{"d_expert": 96, "balance_loss": 0.00433, "router_z_loss": 0.001, "n_kv_head": 4, "rope_base": 500000.0, "parallel_block": false, "init_std_o": 0.0417, "init_std_down": 0.0481, "decay_fraction": 1.0, "dataset": "wikipedia_en"}
Below are experts of layer 5 (counted from 0) of a mixture-of-experts language model. Rows are named router (the router's row for the expert), down (a neuron's output weights, with its number) and show model dimensions 0-255. Each number is 128 + 24 x the weight over its row's rms, rounded and kept within 0 to 255. Numbers have three digits each.
After each expert's rows: "comes before" lists some tokens at least twice as common just after its tokens as in all text. This comes from a sample of Wikipedia text that the model never trained on. Tokens count by the router's weight.

# expert 2
router:150148112141151143085099115129102142108108156154090121123139172123101159177119136086122116130118097117143134162109114120118112116135149168108111138128088076160147084130105126137108114092146113157101135129109120125156129116139124099156108114126114136122088143089166146129100167132107133144098099123141111123118121129125160166137130109105111078133118123118113157175165167183080135127139152172105075151138111106130173083152161115155152156167107109114139096154122165172116134150126149140121135129087102132156114140140100124133127085119128096107136120099097092170085114115146133145115130153147131112119137135186178143137152128112057149116113136100111091087163145095175101136114086147108108127111126151148141125137105149123100099094097165133125124155109125134104100126110119
down0:144119125094158162073104115119130097124140143126110106164113134134096121105128128133119122165088149131122152131136172146111125129144131116085147145102130129122173107126142143120134122130146119161191126075097145129140132137160135177125120118112118111139122104121102177116103119106141140144143093140137107151157138148176116064140181150149126165122176165155141107103109149112109126059115134119120165125094128104135105120113093108114113135144132127147170136149108126112134139151175118135119112146157067106101158143152135125121139112158141083141125136104134131146113164121124135119090105165133119178162133105132125079092132117158118128077125106109169139115165169163113126108097095144166133144131101129093163132149117111135104192166137089150149157138160066151118130120119115
down1:126144124073141124136164143098125131090129139126137118129129114126102082124130143158114065114077102118144106144147139117107164121111123124100155105108154113097091111144131157153164090119123143157122157149139128113109144156082113143152151123137136104128119157141132154140092151082079131167129087131141120116132167150107122121118071124072161100085136096122122130078144103149135121105108124134135128112114133124124090089110145168091136158125115126106107113100067114165112147144143122143117132122157104097146083099144119114117148118124140129113151132068115135144123124104142168169094106151091137117112147091158111129129100129158111113122173105133114140058098125082095131150138131133146143126101119152134161109175193137139116123071183122161120132145114123119128101133101140
down2:104101125142105178078117144114130117151124146132135134161168069125133085137124173122179108086144136116106121100100143146112108097119143125128094158110167172171131150102138117053130137097119137135096093134120122110155158130117129095148116096098106108124120102144172142171120129129081115131118127115177096110134169175114125127126148159114131129107131188134147152081109135087162113167169152114171123153165123117164154114105078134139167138148129134110131117086140140089104138090131161075097105121142101109116124104129144162097148145135149164145119124140131117107130120143112122082160124169141144125130134130089113158116115132146116128148103130130131125095137171148105125097119140145133148109130108128151102140132131189120123145118156113183132146126126160103114098159117155
comes before: " the", " a", " an", " his", " be", " not"

# expert 6
router:147102146156131131104110128122120137117134165140079123116156195100093118149100136070102152124099126133131121160109132122090129118149137136093118130084118120124132084173113140151128097105155072138083128142097166119119115104154181111128121130106121157094105149103136125114132133173094119153101109107147096075069101125143141157147142124127101119135088118123097155147161131170119159111144187177095105174130115097105144097136137043165140131139094126071157100116146158125100134162169124183114127129141121129154100123116116117116125107148148116116139177122096125147120096134145116142121143125140133114127155110148169150121138094113068153127122117114138107122158139104144129141130107122108114148121129144141136149115070151142125103117121142155135108149106122138106138138104144
down0:129159101137111139175169094130125163151127180121133132122121128090122157126130109130150115090160100124120129121115126140138148149129192118136145132136128076116142136121103162159117092103126142114156132137137093093096125053106111113106132124113143145115129108117128124146159108106130078148106167140110102136122146122119124124121185165133079099141141112151131160120176121109148121128131144161107116090115075141143104083107175103135127141146124143116135091156136101096147166109114124147106141145127142143107096148151108127105135148091128107134154094121149139132114143115111128109136112139127095161136157159112150139162168135104104098134125120043127103071096139178131114091123143132103136121167097181147127100146154104108135126086153140118139173163180138135145162171136115
down1:113138110152142149145112152143143135090137146127174132144106178122111119151084161101094119155129147160144150121089161073096129129134112130112089087162123119135140098100108134134165100146124127133141126111120108138120134129142168126137161137115130121109109109169126148148170131109156116120109084096137126092117117098138121114105097125158149161133150145102126089144123110144160084057109136142157125112112127170104140128103136120151105152140104146060113138115119128137125156166166097144098145153111132125141124113151163127103131115134123145106118134150142074091084106165141145121157141123110141147148081098091119159109171160109084112151158173115148148165171174162103115137114150137134092139071119108109143100135132139148101114156147163168130120138133083162155123119153172
down2:115117102127127178131104096172090150097124171141163111130129108114124164138177129109114119135131136190127093134125141122147168098088096153106132105106138079170119137080105135146128134132150137134086119118143123147151125114113100128119139119141122156066160164159114126137083143119114169129136135140088145116111140139162099071116127159130122094138130097116117134136153107129127150110125130129099093165107122145151108141127077066141171110110085132115154114133123143170136108146132124086093102128119099146158084155117165124109122110113146162139156115139097130124101135104097123127134111152175172113143106090148171111128109113135162121180116141100125182098117136123109110166139138119102134173122110169160130127096127101138108129119157135132149099091154120193122134145108134
comes before: " |", "|", "\n", " ", ";", " 1"

# expert 9
router:145132138139181139104091131137120183100095146145090135116161181092121155184120121087114129145112089132145124137108135129122128137120143148097104150088110077142139097143096118148119123122132112169110131127111122130144112123162130098154094136079108133115107127104167133150102129147089116147106104123154101116114118106126151163121134116100117098117111095149098163187159176160103146110162154172082104184137082112133181111124150098136135173135101108097155114142110152178127128128155121140099139111114123127110106142143117103134110104086122117118122148095096086148113084120157137144096119151160125103109149134162161135132179104100080165109124116125105099079157158113138118114137109155108121114113090143145131136112089159125107121106114162115128126154096133118119111144107131
down0:147157143132146121127115165148115107091120085149172129132090142157124161131120083059127129185137147137131124139175110089109130123141103106153117130127132090109122121139098114145125130090122106125143161045118110143129110107093123132130170130118128146113119115127093112157129125127131138095162140137120153101142131115169130105141126132124142124131150105111083123157126136125136122143122137166140126102123105118118164187105100105133120131129110179096130108154094157171178138168135124126141159143104133103178098135089137133144109108144160136142077112121106133115129111115096107093112126036093130145143113148104133170131154104145155143132182110137140115128126123111112095138123149099120140120108125141106153117107170136127056144139087095097190102136113143121122132151121164
down1:104112140148121097143113105144146145142127111185137134122151135109161118106141131158125118107145128091089099125111161126118148123126166087118125132103131154140137130102136168122147149134120148162112076078126111162158087116161138146191133190110114104111075129125166153083139103121148054148102120137104133121113090098106118141136132115113109154158100140146158147123111191086161113133115126096116127163124097132125189133133125110115130108123098099124166130162137113123134159077113120140091121139170161152109127116082118097142157103120123123126108129174125135102149112118167087151152142118102109108124126152158109137143095132095107138141099120110101120128115149128106162100108131103139127076122151106165125119118139157155140144167136134144098182124148139102167106144092168
down2:184137164149103095123119118130093076120129124137118112163103092121149138135169159084131149128117139149102123145118143118154156118152168135120147124131170100113108122095110129135129126109131115103129115110120157107149117105131128093136150166106143149091113129160094119161089078091178113116140103117149154076117151148170121132130129098193111105129144172122137134087081106093111127121123161078188139101154169140144093132132113176126114115122098116088067141098151135165141140108126129122084102159132153145103086132148141131134117124144139170165102150123127159109128109124135117165093115121092128140156110121145108109127123135138157080080150170150126120129147105119153128120141119136104093120134124145109140133111134186110115137117153174129101114129091122164114136087132156
comes before: " of", " in", " and", " to", " was", " for"

# expert 12
router:137138134152137117110121112169103117141131173164110125125131207108114139152130154088128163108089114132149134154126126113096129138140119149118145113110126106131140091169114109163118101108164090131122133128094125096136141112166147095132114140079145117113114130076179140131128142166119136160107123106161114078105118167121166188127120107121075122152116135115140156159155165135114176157149152166123094153129130099112211094113168055151149136139121132103135078136124157135118112136155119139112139134097115115165145142128137123154120126103137079123124143110122118148081117080151121147120155149163122099109132130173148143152137101123097164128137124104123093098152146108144116133121116118119106140109119155173167126088106154126117127121098143162116124131099153102116084121126138
down0:131113163111115145166142176106180109148163139094110130143117097084111125152140146129172145149123163127120097123164138122138117132125146154136125070124164143137177115122118127148089066119146126132136120112124129120127144118091129142109170089135124103130139143110115126177168123129125155110100126113131141136112119174102118182094129113117111162137178154147104110132158073146122120134158103201126130153164137163102144183129125136119090124123131128153123170118142099104151146155156139076163142163145139117132143155113097147150131104096128117139150136136142118136122184111104115103121126112170154147123116110146136127104100097132117076159107157154169126083122124130096146123146149067167133133092133115104120122163142132116155144140108112133154126122058167158117123104118123
down1:146139119130185122099128152133144123116147179119098142150124109110119163084130101112102145146128148140130142132131111158113159138074126111089157147133135109162136112160127115122123108177114114157109158107106088129180091123128147073139118123168136133130121117157130127114115151153117123118150160145107139088140127119117092114115124125131117134127082129130129099138154175199146093107191138153100152181128092102142118145133146165102103159143136154104119119089122079100140182129119149133126108138113155095111163115143071133097116140115153125119124119116110094155047162143124112168098124119141159119180121124117120151126155138129161120111135134181131138096122154107150120152094145158175108128130156128146168120122147126134111103109081107100109126126130107142097120160121170
down2:100154134159110108134122164151092087133143140089107129148116133114150112157112143156103117159128138122136128142094139118135148129122113163134139133081144136116098130140100096091151129141150089124116107130143132153100138114126138088094112144151090095135085145113139129146143139113167168133111148159187137135129081095069118146120129144116119126169122131127129127115146152146111119108127143146111140145160157127126198149127144109139116077140103086126122075123115118143119092156091130134097122152120155157140103130147140135132142144083191103147152172174134123168133124117114075155106149130163136155149150140124132207127139200147096156111126159140090143177140174109123123093094092159119136149145105120153105127129103109183145148133100116140126123161104150121142111138131134
comes before: " |", " ", " 0", "1", "4", "3"

# expert 4
router:149153123121136131087089148142086121126119191150092126129142178116102150167116159059108125142097106131127144164130103120110126135127146148110113134140129086139156099172100127132122091107136095143085124088108132112130107138164152121136116119138111145091093160080138153128117142138109140165109110111134110103117118128155148163110132102127113090130120126121111169146168123175083150108141141186111081144125154101111136122113175085174158137170103109093151086147134159136101130149120131148102154132083111116148147138151105106111138095133127083106119133115110089155072119115138137170106129150142139105132152129141148128122127114138076163125126141110143098105177145112155109119102085130097123138097138148158152158096097166124107081118114139153139115144120156148122114121100104
down0:101129135111155148140138134099128137125125126188152124153147093119128078158123115127098107138122085091132122168116110156127092130101154126137135115139065109138157123090084133160128172183170120167144154145122120125123169120106124121154146108124142139120166136153104095131124149126159144135157117181123107101130088128128163124165152131103143139129096154144109120095129149136184123116159101110117133121102094102135158140114124129134100125102096098129178107137121160117159138140114151135096163158170102149144092116161138093139105158122115106084122146123089169137111125093121125172177129128130077137144099130110096132125120109166165114104088118129062169125172160131153119136118105119123152157145107135179093126128161146082156115095089131113122140133124129156105133128106130
down1:105127174116110146147154197122146132157133090124151087132116139080141071125120138100106163152151110147153144135115140080161158119210074170156155120132152137170137106134127144134133131134121130138166133119119113122123136125122133112096087144131121126161116174139153136158139140073127147133151121131118149114119155167115128191114094113147135098106128147110131100192131129078121113115115139146091152137130169114151143114108127156117164109105118132171127095140078119160143130161137108135132098109135132111105170087138106127104134133128117101140143142128160147104133129110140123132094130099113117097150127141100152122106106141154039135099149106147178079139118147118133109163132114105135136128107124137142138146151134136144112152125110132098168083132138160102067116127134133
down2:151073111119149118121134115128102103115102102119101137162095129124124103137156157118100129160110136144131152161152181159155133102103125141093112158155156134143128113139185131100114094121133139114138172077107113096138148118129130147088162108123099137154164134088127115124108102097142155089144069134118137169129169154123155099158133152128152134121084152117140108126169124138167131089155121152127162123106119169109096096145143134110160104155174139150132195149102097162135134096105150133165137135159127137165135099136141103114146133144091140150174143162151138115110138128124091142139103119149122175125140114125143089088140146110113124122083146125101124135101136105131151101099107173098144150157143152138153081151168102136120094128101087133189118104141141131113115123128157
comes before: " the", " ", " a", " 0", " 1", " his"

# expert 13
router:124121129135124147141087125129108121132143140141089123119156187130104131176122151088128148125103107118137149170141135127103099133142130141106098122105099102139137097140114108165128099107143089129084107123114113124128120127159187104145133156108115144105090136092122116101115148163110163149091117104142113055133102126147143160110118115145108099140114087117132168159140158160125175110135156171096110134156115106102152081119139061165126138164098118081134079136143157130134130150140125145116127142109138141157107123160154107117116092125139098114127156123081124146068109111142124161119142130153114100136165114145132147123142089121050165135128125095112115135161138114163137121115089142103115141094132126161153159113092146110119131101137154172127091126116133142132119148060142
down0:175131139126156127127145117148161130159110128140130130137123085155130152117151072119147143136067116101085123126132129131147052108121144110135109171112153125100090087101104148130133149115155110120117095147149151130133127095133125147132100134152137131141171134116148138115110133123105164128136164121088082121127121140111156154143137106157152162099108159081129095080138074145133128091123116129140107083150111116118132147150125164141164150118142138126095157133092150157141135150109171123144134123108111170122068136120137128127116129084065140117135146133112141097165164137182110173094142095160186155160147151143118092147147111151113108160149130134129120168126112108139126115134069143153121114109092091112170114123161105134133121137113074120153130174146130139120116119105155
down1:128116102102091127141078151128134124100107102128159116099091136125074131172138143114132105126154092150140180105182155101126146140154156107086133124143109153139101148041138139150107142146120128099097102132094142092187102114108127157135118137104131134199120117095101139146099126132097113128156143108070120109122172145143127115103127122122140091157128098138123177158107163147126109114124138121143122137142061098153122105096107111128112169121147142128120145137108124140125112132095134122158138133109106117147149123101134128090127145162142108156164146119114109115159120096143161094083141170137121128106115161135138123099110118100143146145066127108163123172168095100114109138156139125122152144110142135153137162095129139149155146128110069115138129149127152149118167146162118
down2:096105133146122158114124115147108117150137119097156128125088143163110127097095137091112183162157091147104141126159133151119181157146143110163146120147097136178089091155126112128136142137132163138103122153139143101147122102158119100163119115088127133121145130092147133122154170127156131150108143092073097097087100153111143128161072124099134150095172145125130136148133114123153155134112141089131156170123144138076115112120158129122099147073165156125111118130147184119132093124166136096156094153140152122109089134118108152096110119091139175160134124166096148083125110111161099134181151097124123142129143093131154161145102135135134108110147109135105167135138165110088109086147154147103103125173143135148109153133116148157126140089148139126133120119109105119133158120121121
comes before: "\n", "-", "|", " ", " The", "The"